Weights of a small mixture-of-experts language model, trained from scratch on English Wikipedia.
Size: 11 layers, width 128, vocabulary 16384, 18.1M parameters.
Below are experts of layer 2 (counted from 0) of a mixture-of-experts language model. Rows are named router (the router's row for the expert) and show model dimensions 0-127. Each number is 128 + 24 x the weight over its row's rms, rounded and kept within 0 to 255. Numbers have three digits each.
After each expert's rows: "gets" lists some tokens that make up at least twice as much of what it gets as of all text; "comes before" lists some tokens at least twice as common just after its tokens as in all text. This comes from a sample of Wikipedia text that the model never trained on. Tokens count by the router's weight.

# expert 48
router:106123117104155156166153140142132099115116105147087165094144182131078091115163170131089105143128128118151099076130144138126146136121109115117096121171129120108120108141145149147147138111117156120096116073101111156146138095127135161085097111092128139159111122132132106151127098164129167121171124095135124131091150105159142124137117134123121129135149091175079119077107142105122106116154
gets: " ", " 0", " 1", " 3", " 2", " 4"
comes before: " |", ".5", ";", "°", ".3", ".0"

# expert 67
router:117123153130121149182117145121128075117117126116088131080107130163102124125118204145125114135158129158137083099114188123169147090094135171126123123115105144135088168145118114158127123152120130117088137166127103126128106090135173148063146101136145133158116116117135118119100131135141192140138129132132093119161107125125131114115148124152125141095140175148119131109127104145165126134128
gets: " |", "|", "-", "\n", " —", " -"
comes before: "|", " ", " 0", " 1", " 2", " 3"

# expert 69
router:148139137106130121157161170104124113110120138135119154110180088098144126148094160106152120135110078159128122133168165146152172098121116117114103107105110090125111153141114141161151146152101122171138144128097093127135122142129145170127110079149106126096136144105109116145121126090115145124118171114151130104115146091176150134126134112119152153183104122121134124045114092124107098116145
gets: " was", " is", " were", " had", " be", " has"
comes before: " a", " the", " to", " in", " by", " on"

# expert 70
router:134107110149095121131121128135119120115127099128124143108149107122115120131133134122125108145128134125143096116094140085168117088116087115112079191096081144076111122163138116150110127133104138126082137140081152167107150092098145179121121110090087155128099129112131128110130098152142112178110170130108108146108130082135106119122129162171114120097103104094110181105092126133125142135148
gets: " that", " of", " the", " which", " The", " who"
comes before: " the", " he", " is", " was", " a", " it"

# expert 62
router:124108122137169163147118167100102103114124120117100127113127136142123072124101119149101091155150135124133096095111120128159115089109141158124132184137123144101092132147129085147168115139108123137116121128102145140131104073124111159085101114109063120125141141101093158132157129157139116156153164133118123135106152137168144098135146144189115109124163111160146136091114087121114164117092
gets: "\n", " as", " –", " January", " March", " August"
comes before: "\n", "-", " (aged", " –", " he", " 2005"

# expert 3
router:150151159138084120097123111105147105126130118114117137153122118109130120169137101118125083128154127100144151084168115122194141133152119187135114131108119139089114185176131138149157114112134114128087118119112104114138180102147152139136143108126137127150110127132122143157121115167112136163102166158133145117117128095089104122108161102114136127083127177139139161109115102155141184135084
gets: ".", ",", "s.", "s,", " and", "e,"
comes before: "\n", " The", " He", " In", " It", " and"

# expert 27
router:112112116151113116189133129158131109150122143134091090105133127147099113122150191144100112124156129141140121091125138127160100120144129136157116149128116132155128124182125106174171140144110121126125142147118136141123159109140120178075116128089127155120073175107118162134147083170138190149163132095101117116134101125103108114124154129127119155143145161144093127080129126132128173146128
gets: " |", " ", ";", " 0", " —", " 1"
comes before: " ", "\n", " |", " 0", " 1", " —"

# expert 91
router:106111091139105143172111133119120110132113119105126183128132140128079096124126147114145125135140139120154105172148179085140129052143127175151108147146121105125095107142094110137133134116109130147118145110142171162146084082130171114122130122106107144133108191102094144146134139136134159130152140129117130133120141091115148139125110120141141127141143145111140153088115094127119177109054
gets: "\n", "==", ".", "===", " ==", "s."
comes before: "-", "|", "\n", "The", "In", "=="

# expert 5
router:125125134143073133115113123103112094153088128138127114147135115149140114147138141146142065136113138128124119099125138103166174105138117173146134141103143136058103170138146120187146122124141123134104146119125131133188164079118134167120182141136129115132117153117097152132126106130125140135127126118109146126130128117110138114121127139113102121117118175133113162073071082151142176157085
gets: ".", "s.", ").", "es.", " ==", "a."
comes before: "\n", " The", " and", " He", " In", " It"

# expert 9
router:129108087142112127221134127142109094131130126126133099116138135135093130119124170113083123141159143142122113075127172161144109127151128119156118147118148130128137099131114091185169134172132125131129138147131109146134149099123099168094108117119108183143093156105118156128140133184108168120132144137084123127135125122086130121123161110120128151108135157158092147115144104137124162176142
gets: " |", " ", " 0", " —", ";", " 2"
comes before: " ", "\n", " |", " 0", " 1", " —"

# expert 54
router:141114098131120160184138139132112098129098127146080119053135137096131128132103182143093087110164111135104108097120160155147137073129146130110118159127130127099123176151126130165134153137116125144107148099077110170157109085125118165067131122130138134139072140095123128134128135147112144136119113139151134147121150127144132110151116154105148102135149116139088131083119109151136148120098
gets: "|", " |", "\n", "-", " 3", " 4"
comes before: "|", " |", " ", " 3", " 1", " 4"

# expert 64
router:100120102118090148159121120108123107120129129128087155093145141124061081153135150119112109137143128113140096096103153122156144102097059145101104161143134114102112132137148120205150112127116124102129114128128099150122136110115101203065168134110112158144121137109121102118130127129142181136153119113157123139105133115132130141138123139138155113136125126147096164102092124105143123105089
gets: " ", " 0", " 1", " 2", " 3", " 4"
comes before: " |", " of", ";", ":", " /", "pt"

# expert 50
router:100147086143120141180111122101125118124135109115104137075132135128102063123125147111137071177155130128139117121124146109162140134113133159132115179139119127097094140127135102127147107119131122144097139106119089164153087111137172131087116112107081138135083122066110121123143121127152100160090089121125122130188125107108141109135155118132141147099122145137122145092095084125111144149115
gets: "\n", "-", "|", " ", " -", " ("
comes before: "-", "|", "\n", "The", "=", "=="

# expert 35
router:122131110150098136185162119097131090133135126136108113073117115121072111142113188124084109166154116132126092074118194143154136114112134161114098138120128151109060160143134106168107125127121156139105116111128096133155110088136145157065119086129117156135124114122129127113122166130139170133134130145124112117146140131129134122127140118145167137099128151175117148105107104128114142129139
gets: "-", "|", " |", " ", "=", "==="
comes before: " |", " ", " 1", " 3", " •", " 2"

# expert 58
router:139133107140086090128152143109148176110133141146134131114123151132121101083116167112126096142144113124130158128129155110127092087119066095128141186128125151132099196151116119185105144091136172119119148115143139150134093089124163153099087105100101153105126108084086161136144111112116152131125096146138094130106101109120111114130160147114126107119095144141113141126125104151123100124097
gets: " of", " in", " to", " for", " by", " on"
comes before: " the", " a", " his", " their", " its", " an"

# expert 88
router:114172097111091102103133108111144165117130131150130128117175139123097109073116160106116090144139101105151128114140153102120084077138078098136132191140115142126112194155124121170119126122128169148131136129121141121121092110130149158102098124092075170118126122098073149136138096119117137158147114140130090126110126127107096108106167166111107132102100147131132117115129126119140111124125
gets: " of", " in", " for", " to", " on", " from"
comes before: " the", " a", " his", " its", " their", " an"

# expert 45
router:120119109116159145151134093103109100150154141122110147087133129091113108129119169150096103133126116118128132142117158137173149089139110123127102169169095120121105119152173141146141120136065143112106159108136102163134112120141108170088148092103112137115136132084057126143124148121141146121119172118110142127121129129172170118081139132143145118140095116117126134054116095141133167125130
gets: " a", " was", " also", " is", " been", " not"
comes before: " to", " by", " in", " as", " a", " on"

# expert 90
router:119118109132118130170128128100144089125139133127144131137131119164076095142100149146132137160111116125154135141118161100131144093120118132123082199113110096076082139118153124234126133131086115143128136119165149145159119081127137179077142139118127169123119122097090124126145142134120135125143147120120139126135134096122144109119114150122136125150126157150126161083099118134157152115107
gets: "\n", "==", "===", "=", " ==", "===="
comes before: "\n", "==", " ==", "===", ":", "="

# expert 77
router:158095131137152114150147117102133118119118109141128182122146126107128082119111162137120114129141141142141111125132142112141184105109056149134114187095086091138097140122092143166123132116114137101071144112143131127120137077119151163111109124137146142108106099113129139141149090121145175129150112111152099133159135070124137154115185155134133128139132109107133156084110123112094170121143
gets: " of", " as", " with", ":", " for", " are"
comes before: " the", " a", " as", " an", " his", " well"

# expert 66
router:143109099130091144226153132146137107129101130120127102092133153114091138122127169129097109131134164114126153092153159168136103126131114121139131154128120134130124129130106105175152147165138122125118141114094137134113171125160106163082109131096122164118099158103135156134146123183102186122139118146097137124116120128104138109107166117126140159137147167143092159130135123136102178163130
gets: " |", ";", ")", " ", " –", " —"
comes before: " ", "\n", " 0", " —", " 1", " 3"

# expert 47
router:164110145142154130185114119114131131107127120100116142104098144107127125097112186144148092170154117119140118136115140130148121098116097127115114177113154117112110156123149132165120126108115121109132140173115108160130104100125156195103116072145106133094113120069102151142126100112105157137140104124116129133131129090120153158124124125093145109140108125136080120085108066168115160123087
gets: " to", " by", " with", " at", " of", " as"
comes before: " the", " a", " by", " his", " an", " by:"

# expert 11
router:127136134131085139095123155113114075086120105132135149151172117103122130130152125155147119146121121134152131118092151120181121111092151139116105151113107116051071131165118117142155104161112105103119133132070100165103123103094124142152120084150099141127118115139120110065153121138111114174131159125146104127110130078121107151103131156159141138138121126129128146111111104105152087109126
gets: " The", " was", "\n", " the", " and", " he"
comes before: "\n", " the", " was", " a", " is", " he"

# expert 71
router:112107124143093162126127144102139133142113163101099108096132141106102098129117129137129094162150134135145099089101195061160132112128129134134107158134106119139111119182141133159162135139135136136091170127124073163110145124131157182070128119120112119165111148110151124121133095179126132122092161153088144134118134119143169140126118103095119115098134134150124116126114078132138158135106
gets: " ", " -", " —", "'", " \"", ","
comes before: " |", " ", ")", "}", "\\", " —"

# expert 49
router:110113113130123089153143109142141114138110135118136141083129143142141103155103122102129089175145148149147135106143131103170146103123102133130143157118093122124098141164101111177124148152074143131121123130111097130129150104143113175106124077136089114139084157097120138152139089111151151106145150108137128119113084088141146097133146169155105145119101112183073150070110125117158136132102
gets: " to", " be", " of", "ing", " as", " with"
comes before: " the", " a", " to", " his", " in", " an"

# expert 82
router:147153056144144153167139147092151107140084129110104150098114180125123099159108177174123146131164142106111111111165174079131164111094092115140133136130072128108110168172124128157166151101129124165111130156128163127136093130093115158110141133151116112158115149119134149119164137103098125126113140140107114123150125120119157127150147144143100143127138129131089144152135101152140123146144
gets: ")", "i", "a", "o", "\"", "ia"
comes before: " |", " is", " =", " was", "'s", "\""

# expert 0
router:097148087146143097163117125112133130146106138142134134081106162112117078172095140114115112152132135118154144122110175122145107110153114142111123142145129115131086151150167134185151129140086130091076120142142144144135138124150117158092108124114076114144089177110110110112137115120122141185190124116151127115149113087115157104144115147130130146089130104109108176129125091145133119152110
gets: "s", "ing", "er", "es", "ers", "e"
comes before: " of", " and", " in", " to", " for", " from"

# expert 87
router:124154118120129167134127116129145117111134148144136148058152121116119105134111173135123105126133091150144123124179130142167167076111120136125111129125113109110112130139090119158165140132095130156112150113114103133156117124101124154118092104118121132125120142096095116128137145105130130121131180104133133104096110119183127145112113117177131150134075154174134171071102056114086098134140
gets: " was", " is", " were", " be", " are", " also"
comes before: " a", " to", " the", " in", " been", " not"

# expert 83
router:147111137159148117123091102101118080119151133128101115096145077158100107143155144125088125124157111123129078083111123076130137099109061139110121159096121115128141123146132086147141121115124134138096174166110103145128105081135133183074150130125126123143097126115094166106153117131106124126112113079121150121163172107116129106131116114145125133122143127147093136092105127127145166114105
gets: " |", " m", ".5", "%", "°", ".0"
comes before: " |", " 0", " 1", " 4", "4", " 3"

# expert 12
router:107095083140099149180119125116116117124132120090116183127129124132073089130132150111141114141133144125150112163141177089151129042139135175142106138136116096139094100144096123123144111105113123121115140130114155169129102089136163107116126125122101140110099191110101146144137133130130155134149147124129147147102141079112138138121114118145148127129144148103135146111117093133113166115059
gets: "\n", ".", "s.", "==", ")", " =="
comes before: "-", "|", "\n", "The", "In", "=="

# expert 53
router:106160097110160161192160126118153111124108126149097165098101175140080106112155142125122126127151125116141089080152145095145129134124071113125119126172142111144126081159119157138147137121104123112120130060107109148125128085132142156073125118098133107136107119119098102154139119145124144134141112093154124151097159092130104112124139129166114116111146116163087124089105147134136117129156
gets: " 0", " 1", " 3", " 2", " 4", " 6"
comes before: " |", "4", "5", "1", ".5", "7"

# expert 68
router:116157100139102089143157116124152123108158139129110148125133127121109121111131122141125092155122115121150134130150118132144100080064122150102129174160115112117108169169126108191133143133125127104142153128118160178140104121167156164088124133128074172143126112096082137108130092129129145151117126115106161158124142114146137139129171146152112140102126135121118093138083059091153102123117
gets: " in", " on", " the", " at", " from", " by"
comes before: " the", " a", " his", " an", " their", " its"

# expert 72
router:116159100147119169155127148092130118122131126076122145114159141121124132173139167167128128136149160102138140125112157062108159109099121162154110162109098140108129194148143100166141140136141135119103149109153157123155107111123143128111116115129099120164107185131115153135136127117098114105152134122134164118149163120137130165135141139096103141112144180176127182093129109135093164128121
gets: "\n", ")", "\"", " =", "),", "==="
comes before: "\n", "-", "|", " The", " -", " In"